From a checkpoint of a small mixture-of-experts model trained on Wikipedia: 4631 steps.
Below are experts of layer 10 (counted from 0) of a mixture-of-experts language model. Rows are named router (the router's row for the expert), up (a neuron's input weights, with its number) and show model dimensions 0-191. Each number is 128 + 24 x the weight over its row's rms, rounded and kept within 0 to 255.
After each expert's rows: "gets" lists some tokens that make up at least twice as much of what it gets as of all text. This comes from a sample of Wikipedia text that the model never trained on. Tokens count by the router's weight.

# expert 117
router [158 110 123  80 140  64 127  89 152 128 113 140 134 132 147 131 103 129 108 108 109 186 100 102 125 109 103 168 113 125 181 154 159 114 149 117  90 119 106 155 170 105 145  88 128 112 141 116 189 149 109 126  79 118 102 155 136 103 131 146 123 143 145 143 140 118 123 144 143 134 123 127  93 129 129 104 181 150 121 158 108 123 127 114 155 123 134 151 160 148 159 135 147  80  94 144 112 143 114 134 139 160 159 148 147 154 128 174 118 113 173 132  89 148 134 122 168 103 144 151 124 114 128 174 153 180 114 116  88 103  83 124 122 138 151 133  92 163 120 174 106  88 138 130 155 132 136 105 124 146 120 137 128  95 155 113 130 104 117 101 145 143  84 140 150 111 119 163 128 140 153 144 153  84 120 174 117 107 150 146 127 107 139 122 155 128 114 121 129 170 136 120]
up0 [197 125 134  82 151 138 160 115 136 126 147 116  79 159 142 122 125 159 127 133 116  93 116 129  95 114 124 106 135 119 111 155 105  87 141 117 146 121 121 123 135 127  88  96 162  92 171 123 131 117  81 102 168 143 120 152 133  91  91 117 116 107 156 165 150 126 122 115 141 139 145  95 104 109 116 103 136 152 145 142 111 160 102 107 117 187 134 132 125 101 172 124 130 132 117 157 141 131  80 144  99 139 110 137 137 110  89 127 143 116 133 162 108 105  87 139 135 126 108 139 132 102 124 137 152 119 122 127 157 103  91 119  97  66 110 146 119 158 139 126 127 162 137 122 136 157 162  93 135 126 113 130 131  97 112 130 167 151 157  77 124 119  47 157 141 184 122 118 127 142 136 109 146 134 154 122 129  76 165 138 123  94 121  95 150 143 150 115 136  85 108 125]
gets: " M", " B", " D", " W", " G", " F"

# expert 94
router [117 166 109 101 108 120 155 135 154 131 117 135 116 139 133 142 134 145 130 147  83 130 152 127 100 107 128 105 133 142 114 111 114 149  97 120  86 144 161 127 156 163 126 124 136 139 124 179 127  81 100 128 170 116 129 117 155 137  82 154 135 123 130 169 162 136 137  96 143 154 106 163 152 146 101  97 130 114 182 136 159 115 154 164 179 169 120 109 129 140 158 110 105 105 124 121 151  88 173 127 114 124 104 147 157 116 133  76 151 158  97 159 138 161 142 111 135 132 131 147 106 126 104 112  95 116 101 129 127 115 119  96  91  78 120 149  89  98 128 176 157 152 138 183 139  85 155 103 161 134 133 103 121 127  96 155 133 148 116 134 121  93 135 158 143 138  89 125  86 147 113 129 134 127 127 105 120 115 109 161  76 122  89 123 130 115 126 170 175 108 132 158]
up0 [147 178 136 181 104 145 137 101 106 139 138 139 113 100 149 148  99 166 110 105 141 140 119 114 122 135 129 112  96 133 146 100 135 151 124 127 140 147 103 105 121 135 146 130 153 188 123 141  90 147 170  90 104 154 132 113 107 149 132  99 145  90 126 134 224 109 153 122 141 119 113 105 166 129 100  99 118 141 116 156 120 165  98 126 115 118 125 127 101 118 140 146  96 134  95 132 130  57  93 129 120 152 176 147 168  94 158 138 140 138 126 158 135 118 117 139 114 158 131 120 165 154 102 130 125 135 126 124 157 108 147 148 124 131 143 173 127 123 123 115 138 106  77  98  82 119 145 109 168 163 148 109 102 107 105 101  72 158  98 102 161 137 125 163 122 102  89 104 120 160 142 148 123 114 128 112 128 117 154 131  75 134 123 122 114 121 130 141 102 117 150  96]
gets: " the", " ", ")", " a", "tern", " this"

# expert 96
router [136 147 157 161 113 147 112 130 111 160 144 127 144 171 118 139 108 130 105 120 155 115  89 158 158 134 111 113 175 180 114 132 150 128 120 133 131 148 101 120  81 139 104  73 117  91  91 132 144 146 100 147 114 108 108 182  87 140  97 135 107  99 149 159 130 185 100 103 146 178 117 110 134 116 116 133 147 104 149 124 121 146 119 136 123 132 102 145  91 147 126 112 151 154 118 127 158 128  87 127 121 133 162 110 123  97 148 144  66 102 156 101 102 149 158 107  98  98 180 175 135  87 138 110 159 117 120 128 111 139 143 127 155 140  92 140 126 125 108 126 108 132 147 119 130 141 137 104  96 156 174 167 144 141 148 114 124 124 117 147 146 129 131  98  80  94 141 148 159 120 136  91 160 135  91 102 122 176 126 108 133 110 160 127  95 184 137 139 136 114 112 134]
up0 [135 128 125 135 119 158 157  76 184 174 182 148  70 142 107 111 122  98 117 123  82 106 113 154 157 118 110 104 148 113 106 100  98 141 157  95 136 168 152 134 117 147 138 179 146 141 105 107 132 118 144 158 153 123 117 184 142 110 134 117 119 120 105  95 164 140 102 133 159 116 112 101 132 168 160  96 130  83 148 107 113 158 130 154 126 120 124  58  88 137 130 149 122  78 111  99 120 127 111 136 131 101  86 102 158 135 100 139 119 137 143 122 111 104 171 134 126  97 117 115 122 135 112  90 100 166 167  99 174 147 146 145 153 160 122 115 106 162  90 132 113 146  93 127 155 143 142 148 162  95 127 117 110 142 118 154 135 134 121 154 142 150 147 119 140 124 127 124 155  99 116 130 153 135 128 102 176 125 145 153 128 108 136 142  78 110 124 121 127 117 147 117]
gets: "\"", "a", "i", "o", "er", " Award"

# expert 46
router [122 156 159 167  73 123 119 123 101 143 144 124 154 166  88 168 105 114  96 130 141 121  76 150 136 129 104  80 139 153  67 123 122 120 120 116 141 135 118 148  95 109  97  99  98  93  98 129 141 107 137 149 128 146 108 168  75 141 126 125 127 105 118 129 121 163 103 108 106 153 118  88 115 123 141 138 156 105 138 106 109 117 145 143 132 128  92 141 103 166 136 144 130 155 130 128 142 152  87 137 109  95 169 100 112 116 148 119 110 144 157 104 117 135 148 123 103  91 170 156 120  75 149 112 121 105 128 159 110 105 147 122 129 133 111 145 121 129  97  76 132 143 141 167 132 165 144 117 105 161 139 174 139 125 173 135 117 123 118 129 142 110 140 103  80 113 147 151 171 119 110 102 134 119 109 109 109 177 125 132 111 135 178 139 112 206 134 114 156 105 116 140]
up0 [152 114 147 121 130 135 147 158 111 148 119 133 115 125 136 155  99 116  92 134 147 137 114  82 192 104 124 108 140 185 127 146 121 103 103  91 144 112 106 132  89 114  89 127 107 128 138  54  95 102  78 148 146  92 143 111 146 133 154 121 150 142 102 161 151 109 123  86 105 114 131 121 121  91 137 107 108  84 144 122 129  88 146 167 125 134 121  76 125 178 149 124 133 117 115 112 124 123 135 121 103 147 157 150 139 111 127 117 111  91 146 142 166  87 114 140 166 128  95 162 136 130 122 120 123 197 133 140 151 129 145 118 103 129  63 155 130 112 130 111 112 111 146 139 179 146  75 119 106 154 128 144 132 157 114 111 145 133 140 130 151 120 164 106 115 156 134 130 131 114 141 135 133 101  94 138 118 160 174 145 100 156 149 137 120 159 162 119 170 161 127 143]
gets: "a", "o", "i", "od", " School", "an"

# expert 31
router [192  99 100 169 151 117 135 127 130 147 128 104 133 166 105 123 121 105 156 171 141 107 145 100 144 120 105  80 173 154 154 102 122  99 142 113 148 141 179 109 120 116 128 109 125 163  98 137 139 136 109 124 127 171  92 158 154 113 147 126 177 134 111 191  84 149 124 101  96 105 157  84 124 142  97 149 147 115 147 129 137 125 137 130 119 135 153 106 111 147 127  91  78 122 107 128 131 139 130 135 107  92 115 129 103 175 149  96 146 142 127 140 128 183 109 120  97 135 164 120 162 167 143 155 109 138 121  87 133 123 114 132 131 169 112 141 135 134 142 157 152 111 142 120 140 106 118 148 153 115  91 122 126 100 137 151 161  76 120 118  57 122 153 155 115 132 174  92  92 106 120 157 102 128 162 111 117 125 109 126 118 116 141 118 148 129 143 103 105 108 152 126]
up0 [159 163  95 122 162 138 135 137 163 122 131 108 138 130 107 132 142 149 147 156 132 100 111  97 116 140 150 105 142 117 165 130 139 114 131 104 121 141 140 107 183 138 141 134 119 138 136 124 154 110 115 118  98 107 130 129  96 144 174 157 123 151 146 118 215 134 158 113 127 120 154 102 146 136 129 143 164 139  54 148 114 102 153  86 113 124 147 116 113  90 195 115 178 142 108 135 104 152 167 115 101 145 136 117 119 101 133 108 140 165 126 134 102 151 123 167 110 130 131 117 153 156 156 128 170 132 157 144 150 104 120 125 163 113 121 175 122 125 145 158 144 115 120 139 114 104 165 154 151 127 163 171 116 143 125  88 134 121  71 121 113 115 117  96  96 113 131 174  75 104 152 132 138 138 131 102 136 167 106 169 145 133 109 127 143 103 136  88  86 121 136 138]
gets: "m", "g", "c", "qu", "ec", "e"

# expert 80
router [131  99 147 177 119 152  72 100 152 146 128 150  91 156 119 137 110  96 118 159 143 153 123 116 106  81 104 109 110 132 177 128 103 137 112 136 131 131  88 129 155 141 126  87 141 157 168 122 119  90 162 108 110 144 172 141 152 146 161 131 134 119 142 123 123 174  94 136 108 107 138 106 128 153 189 137 150 118 105 158 169 108  69 110 134 173  94 103 104 150 132 134 168 107 138 140 142 118 136  99 145 137 118 121 129 128 126 111 128 165 110 119 127 118 153 154  98 123 139 143 125 136 143 119  95 139 127  78 141 181 142 111 104 184  93 117 119 135 118 142 138 117 109 124 174 157 137 129 128 123 167 128 137 119 161 117 155  85 116 144 123 126 149 136  96 138 177 108 127  98  89 137 163 158  96 117 139 154 151 100 126 119 146 155  80 123 127  87 106 107 142 159]
up2 [128  89 146 103 127 111 128 169 172 125 130 122  90 137 168 204  80 114 110 126 163 106 167 141 134 143 146 101 140 115 147 148 128 135 122 126 115 130  84 161 108 142 147 144 130 118 107 137 150 146 118 127  88 145 112 135 122 167 114 136 106 105 117 145 147 137 191 171  99 133 147 148 133 149  96 102 131 105 148 126 181 126 117 163 137  97 142  87  89 143 131 141 153  97 110 122 191 110 130 126 139  99 106 105 126 137 122 176 137 126 123 160 136 140 130  83 137 185 190 105 143 138 127 110 141 138 141 107 130 165  97 137 163 129 171 110 128 115 139 147 179 119 123 144 125 120 102 119  94  89 118 121 162 113 122 122 147 127 103  94 152 110 153 134 154 128 147 117 134 112 121 137 203 153 115 108 147 135 151 135 145 133 117 136 136 150 102  91 118 159 137 142]
gets: "2", "1", "3", "6", "4", "5"

# expert 10
router [ 98 118 137 142  99 130 127  86 178 144 110 128 124 133 117 156  78 105 165  99 142 113 162 178 144 161  97 151 148 126  76 117 154 131 137 115 146 162 157 127 141 155 164 115 120 106 104 143 125 146 140 119  92 121 157 114 189 156 159 120 120 133  95 109 180 123 140 149 132 155 168 112 129 123 120 109 120 149 147 165 134 114 131 120 137 123  97 116 138 118 117 122 181 166 119 120 126 126  81 126 114 125 150 142 106 156 112 119 162 105 139 150  81 141 102 127 132 106  94 129 132 121  54 123 153 161 144 142 105 135  98 127 140 136 130 105  95 136 107 100 129 116 111 158 107 117 116 170  74 114  90 114  99 102 116 108  91 129 150 137 122 122 140 136 137 116  97 138 136  89 131 122 101 135 135 122  90  96 150 116 143 108 115 157 125 102 164 176  88  90 119  75]
up0 [104 139  87 111 124 135 123 113  95 173 144 104 116 132 110 104 143 110 151  90 166 160  99 158 159 117 106 140 127 155 143 140 155 118 152 106 134 121 134  79 100 143 124 135  61 103 130 163 105 111 154  96  97 119 143 121 101 164 146 136 147  95 146 112 132  93 112 187 115  92 138 186 134 111 141 153 109 114 147 132  93 140 131 138  88 140 164  90 122 142 105 175 129 142 154 107 126 135 114  87 135 152 156 128 113  72 142 104 113 118 125 125  95 145 162 147 151 121 151 141  90 109 129 123 145 135 160 134 126 121 113 168 170 126 127 135 164 123  83 161 135 102  90 137 128 135 110 110 110 179  94 141  82 155 157 113 119 118 156 143 150 128 157 108 111 134 104 123 126  90 131 121 142 105 120 141 153 128  67 129 126 154 154 123  85 146 145 139 122 144 127  93]
gets: "C", " C", "B", "F", "A", "M"

# expert 75
router [111 147  87 114 125  99 126 107 151 122 123 143 140 142 117 118 130  98 131 117  78  99 130  94 143 129 131  91 158 149 157 105 101 160 183 120 101 141 131 166 152 159 140 109 106 152 126  76 141 127 116  64  79 137 118 150 176 112 166 111 142 137 116 115 135  94 145 134 104 115 109 132  95 114 126 116 154 129 122 148 139 132 123 132 115 103 151 143 143  86 115 124 170 117 131 106 103  95 126 112 132 131 126 126 137  95  83 154 127 143 110 137 100 126 179 117 104  91 102 143 169 146 133 105 148 160  95  72 114 135 161 156 148 100 120 130 162 127  65 103 140  87 149  91  97 104  94 146 173 109 117 122 125 121 137 111 148 133  80 173 134 160 146 114 163 115 129  81 116 113 121 132 111 131 132 127 119 132 135 145 116 145 117 175 174 113 100 133 110 107 137  97]
up0 [136 111  98 115 148  93 111 124 182 129 204 138 152 134 167 138 112 125 139  98 103 130 167 130 141 144 135 128 148 100 139 159  90 153 154 106 120 146 115 126 104 109 138 154 149 150 100 100 133 114 129  94 163 138 135 134 117 140 168 191 176 117  96 105 154 103 128 117 115 150 104 150 127  98 114 146 108 157 150 108  64 131 133 121 106 143 122  92 134  93 161  95 102  80 130 143 123 163 154 126 178 150 136 102 177 128 121 108 111 144 152 163 108 143 121  97 111 118 108 126  87 121 125 128 177 126 121 112 164 131 177 139 163 130 134 134 130 121 110 114 122 131 107 143 117 141 149  93 136  88 178 124 115 138 160 105  95 132 113 135 144 133 127  94 101 126 113 164 115 105 105 131 135 125 154  95 116 139  98 154  97 152 146 150 119 125 110  81 124 101 112  83]
gets: " c", " C", " K", " F", " f", " m"

# expert 53
router [113 129 108 123 125 124 117 111 120 172 120 174 177 123 123 155 149 128 132 155 138 114 134 143 106 128 120 129 141 130 137 112 114 129  94 109  97 159 107 132 151 129 149 106 112  89 146 141 110 133 149 166 145 147 103  86 135  88 117  88 163 124 161 111  80 132 122 108 127 138 141 142 164 123 128 137 135 141 164 106 110 166 137 126 114 106 112  97 110 132 112 144 158 159 149 161  97 115 156 162 122 130 124 130 159 122 127 125 127 123 106 108 127 119 111 132 161 111 173 155  98 148 157 159 161 154 126 162 147 115 100 149 150 177 148 170 127 180  96 152 216 160 108 140 147 107 105 159 104 127 149 128 146  97 131 123 126 114 139 115 153  99 138 150 119 140 100 160 100 163 110 152 110 123 177  72 121 139 111 108 125 131  61  96 144 134 144 107 164 128  95  84]
up0 [176 151  94 125 106 129 124 111 139 116 113 122 143 124 144 122 172 146 112 140 141 117 138 106 119 159 176 123 128 101 151 140 172 149 122 149 160 179 109 129  98 129 133 112 118 115 174 130  95 127 141  95 132 134 141 153 159 159 133 166 157 125 131 124 170  72 152 120 152 126 155 133 139 125 116  97 182 135 105 118 105 147 122 119  73 114 151 116 164 156 100 138 170 146  97 134 107 144 132 100 104 100 151 152 100 126 130 133  97 121 136  85 121  76 144 142 152 130 144 120 140 168 161  62 136  80 136 117 187 126 165 106 139 108 147 109 103 117 100 143 112 153 129 159 116 131 139 170 137 171 161 133 144 110 121  53 164 135 151 125 129 155 132 142 118 140 126 130 118 141 114 164 132 119 126 109 137 158 146 140 118 162 105 135 122 136 153 133 107  96  84 128]
gets: " con", "ver", "ro", "ut", " pro", " Or"

# expert 14
router [149 160 123  94 162 115  91 107 155 134 120 168 142 110 165 129 147 159 140 140 157  96 130 123 129 116  78 123 151 146 160 153 156 141 148 141 135  81 106 124 174 113 143  77 109 124 158 134 155 118 136 116 177 183 156 173 144 171 127 164 129 129  96  94 140  82 121 139 113 127 118 109  99 117 122 134 192 181 138 153 106 143 104  94 142 124 124 155 147 120 138  95 133 111 111  99 123 170 114 128 136 143 123 145 120 153 126 119 151 160 134 129 125 116 105  94 138 156 132 128 154 117 124 111 164 189 166 116 124 126 137 107 105 152 113 127 170 110 118 136 131 138 138 112 117  93 159 130 150 129 137 151  73 106 126 101 121  90  82 115 155 109  69 115 111 134 111 143 127 166 142 164 167 150 115  95 114 126 141  99 118 101 129 140 127 150 123 133 108 149 139  95]
up0 [105 144 176 139 137  59 100 126  89 138 127 165 134 113  67 128 124 113 156 117 105  83 138 146 102 143 176 133 157 118 117 159 142 120 147 174 140 173 116  86 142 152 124 105 111 158 115 113 136 130 135 123 106 125 110 156 136 171 115 112 131 107 129 161 203 111 118 117 144 140 142 101 181 111 137 153 119 157 132 140 115 118 140 131  91 124 137 140 147 131 157 167 118 167 141 124 168 108 114 126 148 129 140 123 132 135  91 158 147 126 131 166  99 103 108 157 112  79 193 136 121 142 122 101 109 113 144 139 154 107 138 168 126 111  88 142 154 145 144 128 149 113  93 121 143 150 113 129 105 128 141  88 106 122  79 166 144 130  74 119 110 136  97 102 150  88 123 111  92 144 120 144 147 141 136 124 136 157 126 131  91 101 158 105 129 107 163 136 130 111 148 119]
gets: " I", " t", " T", " O", " E", "I"

# expert 120
router [138 163  72 100 129 114 150  91 130  80 103  82 154 150 112 124 107 160 112 127 117 109 172 123 127  85 143 115 120 118 130 144 144 125  65 140 115 165 109  85 104  96 102 159 135 140 158 181 118 176 156 119 140 125 129 160 165  92 105 162  95  85 103 140 129 117 129 147 150  89 123 148 135 140 129 149 156 133 111 115  98  98 132 167  96 154 139 119 135 129 116 138  87 129 100  82 175 115 111 107 123 154  94 116 138 149 150 147 129 128 134 144 144 141 121 113 108  94 154 140  99 138 133 147  86 106 114 140 113 121 141 160 163  95  68 122 126 163 140 138 121 131 158 137 137 130  78 139 109 144 168 109 139  81 134 146 115 144  99 117  93 120 133  91 113 124  83 150 124 139 105 130 133 149 149 157 105 114 140 114 139 144 110  88 119 106 138 152 135 146 104 152]
up0 [147 121 127 197 139 117 105 123 150 120 100 139 133  75 145 134 121 173  83 175 105 120 176 106 131 140 170 116 133 146 132 144 107 151 114 123 140 140 146 160 145  99 128 136 102 113 162 114 140 137 131 123 159 129 142 165 105 150 159 147 148 114 141  89 176  79 132 166 134 151 127 134  78  97 165 147 114 150 110 135 117 148 144 142  54 155 131 126 107 123  97 132 132 149 127 114 156 124 138  99 166 111  99  67 140 119 141 141 111  88 142 120 122 144 160 150 173  96 124  99 170 157 124 142 106 119 150 134 139 135 157 135 158 127 141 131 131 146 113 143 144  93 106 126 137 142 135 131 120 142 130 116 106 120 136  71 104 130 107 172 133 118  96 127 124 115 102 130 133 109 111 136 105 129 149 152 160 117 128  81 125  83 176 175 106 151 115 136 140  96  92 165]
gets: "h", "u", "el", "l", "m", " D"

# expert 78
router [137 119 147  96 156 144 111 130  87 128 103 121 150 138 111 118  65 102 145 125 138 149 142 105 102 130 156 103 137 110  85 135 118 130 134 147 109 134 130 144 161 119 147 180 103 119 140 171 151 117 145 155 102 127 128 140 124 103 111 132 145 167 118 107  98 153 134  87 140 141 144 133 143 137 100 148 116 119 148 146 144 139 109 121 125 140 153 173  94 119 120 128  79 135 147 108 149  72 157 174  96 127 133 148 113 145 114 136 161 128 139 143 151  89 135 115 157 107 108 122 127 132 145 115 156 136 113 145 142 111  78 157 119 150 120  84 190  81 120  80 116  76 113 132 138 164 160 174 172 124 134 164 129 156 139 139 108 129 128 144  60 142 101  91 116 116 154 136  95 159 173  88  99 133 136 134 138 119  87 138 139  99 145 135  82 133 129 119 128 165 116 101]
up0 [194  91 120 123 146 160 128 112 110 143 145 101  92  91 117 141 147 109 108 121 145  94  87 116  81  93 167 117 103 105 148 184 155 148 157 125 122 137 154 124  86 101 192 122 102 148 112  87 122 145 111 120  95 113 108 169  86 103 122 129 127 122 111 117 171 122 129 149 152 109 133  86  98 125 155 152 148 106 132 105 121 150 158 111 133 152 156 159 137  85 126 128 136 149 115 113 159 119 145 122 112 142 159 103 132 124 106 133 153 131 114 109  91 125 121 134  86 134 150 114  97  93 100 122 148 103 146 122 193 109 127 140 129 123 121  98 135 150 117 110 142  72 142 127 130 161 138 115 170 163 106 163 120 146 156 127 159  96 101 104 151 133 105 132 111 114 147 134 129 152 112 125 143 138 190 175 147 132 110 154 151 125 165 143 165 151 107 131 145 132 119 125]
gets: "h", "g", "st", "m", "th", "ph"

# expert 112
router [126 123 139 106 149 164 120 126 140 130  95 111 144 138 216  80 103 119 144 137 131 145 125 113 161 141 167  88 100 158 114 132 111 125  86 116 125 149 120 158 115 167 101 120  86 150 156 112 108 122 121  93 119 138 121 109 149 120 123 127 150  92 130 104 156 153 119 118 122 138 156 122 136 108 162 110 131 115 122 120  98 112 151 162  64 144 152 109 102 140 116 144 147  79 174 122  99 179 161 131 126 124 119  99 114 113 131 105 145 139 108  96 135 165 122  95 100 165 113 114  93 165 141  95  85 119 106  76 110 143 165 143 137 114 159 120 124 152 120 138 157 111 133  99 124 105 139 137 164 155 166 113 108 126 170 122  93 105  73 155 128 126 118 137 121 110 120 138 107  94  99 149 126 148 130 131 108 159 103  90  91 124 121 115 152 125 125 138 158  77 152 147]
up0 [184 113 114 109 141 119 125 113 158 100 138 144  92 105 119 116 168  79 122  87 134 136 130 147 160  97 116 114 158 144 106 137  94 128  91  87 164 174 190 167 133 149 103 171 102 105 149 146 124  93 134 130 128 120 112 119  81 135 144 129 106  97 103 141 143  86 135 151 145 108 145 136 146 139 130 126 150 150 153 129 149 118 123 148  92 144 161 130 143  82 120  92 131 138 121 108 164 174 174 135 127  97 103 115 114 102 146 130 119 167 115 161 129  99 153 120 159 105  87 110 144 133 138 128 157 146 107 102 169  94 136 162 121 102 130 140  91 144 105 139 144 160 142 133 105 115 127 144 155 162 160 109 128 116 177 114 106 146 137 155 113 177  82 131 120 154 136 156 125 127 149 160 152 142 146 125 126 145  98 121 153 133 181 131 142 156 109 160 157 101 137 112]
gets: "2", "1", "0", "3", "4", "6"

# expert 18
router [104  83 115 133 119 131  99 150 124 134 143 110 125 143 126 118 142 143 125  94 162 111 163 134 126 111  97 153 176 102  91 142 144 131 145 125  93 129 132 101 148 110 107  83 120  98 121 116 146 130 103 121 135 133 114 174  97 109 127 125 146 121 103 111 124 104  97 115 163  85 125 101 119  92 120 153 109  93 146 132 156 114 148  79 115 120 186 108 130 129  93 111 109 100  95 150 105 123 103 144 114 139 158 140 110 164 133 115 149 114 146 149 178 111 132 148  94 129 121 103 139 125 135 101 130 105  97 127 107 146 178 118 114 181 107 137  93  92  82  92 134 158  97 121 131 149 136 167 123 147 167  87 102 113 128 116  85 148  74 120 147 124 108 157 175 180 170 135  74  99 115 160 110 119 121 145 134  94 146  99 137 138 110 114 119  88 132 155 139 135 109 139]
up0 [118 114 154 135 108 120  62 128 151 139 151 109  97 101 132 127 125  97 158 184 118 135 163 120 156 136 166 153 103 127  98 131 136 100 107 136 104 142  66 121 151 114  54 126 112  93 104 132 133 149  90 162 185 141 129 136 141 136 141 151 111 120 117 110 193 118 106 125 104 158 125 150 148 107 161 150 113 129 117 155 134 154 127 113  94 107 172  92 145  68 126 147 119  76 117 166  98 133 151 117 142 173 113 108 131 110 116 159 131  78 120 149 132 114 131 174  95 185 106 123 124 137 132 119 132 127 115  91 137 132 130 147 110 125 116 127 141  94 114 143 146 124  93 130 125 134 145 122 123 122 130  80 131 112 146  95 128 151  77 129 117  78 132 138 123 161  91 113 116 140 136 114 122  95 164 129 131 157 114 122 124 125 153 142 126 122 120 166 126  94 101 121]
gets: " R", " r", "R", "r", "res", " Re"

# expert 59
router [111  86 157 120 145 101 136 151 137  95 154 138 134 112 129 133 147 125 101 118 136 107 161 121 111 134 167  77 139 105 177  93 131 175  82  75 122 129 134 121  89 101 161 160 150 107  88  99 127 136 137  95 126 107 115 140 137 120 138  90 160 157 120 114 129 154 126 106 151 156 147 168 171 130 141 150 120 130 114 142 115 120 122 135 152  98 176 121 120 142 147 139 124 123 171 130 122 177 124 140 121 145 118 100  86 120 142  88 139 133 143 131 138  81 160 132 127 112 152 108 123  91 112 134 133 119 117 105 114 119 107 149 139 128 105 121 111  78 109 122 122 178  96 107 171  80 122 141 194 113 151 127 122 139 109 104 167 101 114 122 122 125 150 113 161 156 171 167 118 117 140 127 129 133 168 126 148 137 117  57 144 125 137 110 107 167 159 135 165 123  89 142]
up0 [168 126 143 153 150 159 165 147 117 130 137 172 103  98 105 161 101 123 122 141 116 100 100 115 131 174 157 110 153 141 146 130 174 175 151 130 131  55 162 101 130 137 119 135 104 136 154 130 145 131 154 104 106 148 119  90 112 104 130  90  83 145 156 148 144 128 102  78  79 113 127 117 138 131 160  85 124 121  96 143 113 123 116 145 164 158 106 102 117 145 141 116 117 100 109 160 118 141 122 114 165 120 156 122  50 175  94 137 143 126 121 138 140  70 159 144 160 144  97 125 111 138  88 141 146 108  69 142 144 147 145 161  96 131 135 150 101 150 157 110 159 136  99  88 157 144 121 150 118 159 119 127 107 165 136 107 159 121 120 126 108 130 106 124 108 153 119 116 127 126 136 132 112  90 122 117 126 125 139 107 129  88 111  95 129 133 129 117 131  90 146 111]
gets: " se", " Se", "ol", " col", " te", "se"

# expert 7
router [141 144 123 145 116 128 113 139 143  99 127 109 124 123 136 131 123  87 150 119 100 150 100  83 159 147 153 111  99 123 148 113 117 113 132 108 139  82 129 125 117 139 135  90  90 116 140 140 133 113 114 132 122 106 134 131  89 124 157 141 132  93 143 138 105 148 143 149 143 143 114 110 150 106 143 134  97 147  96 119 138 104 171 137 136 122 198 185 173  88 124 125 158 117 105 106 168 153 161 147  96 136 153 137 168  96 151 112 149  93 145 118  84 143 112  92 130 154 144 130 164 148 149 131 122 137 103 135  86 147 137 121 106 112 174 117  96 178 126 123 167 152 111  99 135 119 135 113 141 130 147 109 106  94 102 126 121 125  72  88 118 120 117 118 176 111 120 150 137 124 123 109  88 156 181 121 122  88  90 145 173 187  99 110 172 113 101 157 123 139 104 106]
up0 [192 116 126 102 147 121 136  81 134 126  73 138 132 119 114 103 105 153 155 156 117  74 137 157 115 171 172 125 140 141 131 147 121 130 139 147 117 104 132 137 109 100 143 116 113 120 109 118 112  98 140  99 119 167 152 120 136  95 129 178 135 129 117  94 147 112 154 161 132 142 143 115  99 113 157 113 148 124 139  79 112 103 129 142 128 134 154 103 147  82 147 157 149 137 124  82 145  66 115 117 124 162 114 124 136 140 169 149  80 142 171 111 120 135  61 105 117 155 119 122 126 124 158 137 128 148  83 154 132  89 116  92 127 165 149 114 120 137 142 115 114 125 162  74 131 104 135 127 157 121 135 126 167  86 171 147 131  97 108 107  99 125  82  99 127 118  88 103 123 147 103 135 141 143 104 137 135 139 129  87 165 124 107 145 131 142 174 101 141 146 104 122]
gets: " |", ":", ";", ")", " for", "ive"

# expert 102
router [133 151 131 135 139 133  81 121 139 167 144 102 148 106 205 132 117 171 150 126  73 135 143 114 126 130 145 148 100 137 138 128 191 129 136  85  95 167 139 127 123 114 103 122 134 127 152  96 128 180 124 167  78 142 120 156 131 124 144 107 114 131 121 141 150 132  99 134 115 105  64  93 109 140 163 166 155 141 149 156 142 139 112  88 115 105 150 165  92  97 136 112 108 101 122 115  91 113 110  96 145 162 139 134 112 113 125 151 130 118 119 130 124 120 146 146 116 132  98 155 127 147 117 160 128 170 107  88 127 137  91 126 128 117  98 135 111 133 135 165 119 115 112  97 143 139 121 160 155 114 141 139 119 123 137 113 114  99  90 108 131 122 143  97  95 129 142 125 120 158 155 100 112 112 129 153  94  97 118 103  97  75 201 137 180 129 141 105 105 116 161 106]
up0 [166 111 111  99 111 112 119 110 118 113 155 103 160 142 153 121 111 136 161 114  85 100 103  97 159 127 154 111 152 173 128 166 155 148 138  81 141 157 110 182 142 120  98 105 127 154 110  66 134 107 120 117 133 132  85 122 155 119 139 157 114 123 165 114 190 127 137 142 135 119 102 104  90 129 112 106 130 176 128 106 132 118 102 109  78 130 165 137 134 137 130 108 129 121 101 136 111  59 150 135 126  75 147 149  85  85 111 140 103 129 166 108 100 157 114  74 161  97  95 151 122 155 140  94 125 126 100 139 154 106 134 131  94 124 114 136 122 115 120 149 104 138 161 130 108  95 105 151 154 127 105 130 137 119 133 142 105 165  95  94 143 170 116 119 154 132 104 157 133 107 147 164 114 106 115 144 161 139 143  97 121 142 136 133 126 179 124 129 136 140 120 143]
gets: " M", " T", " H", " B", " W", " F"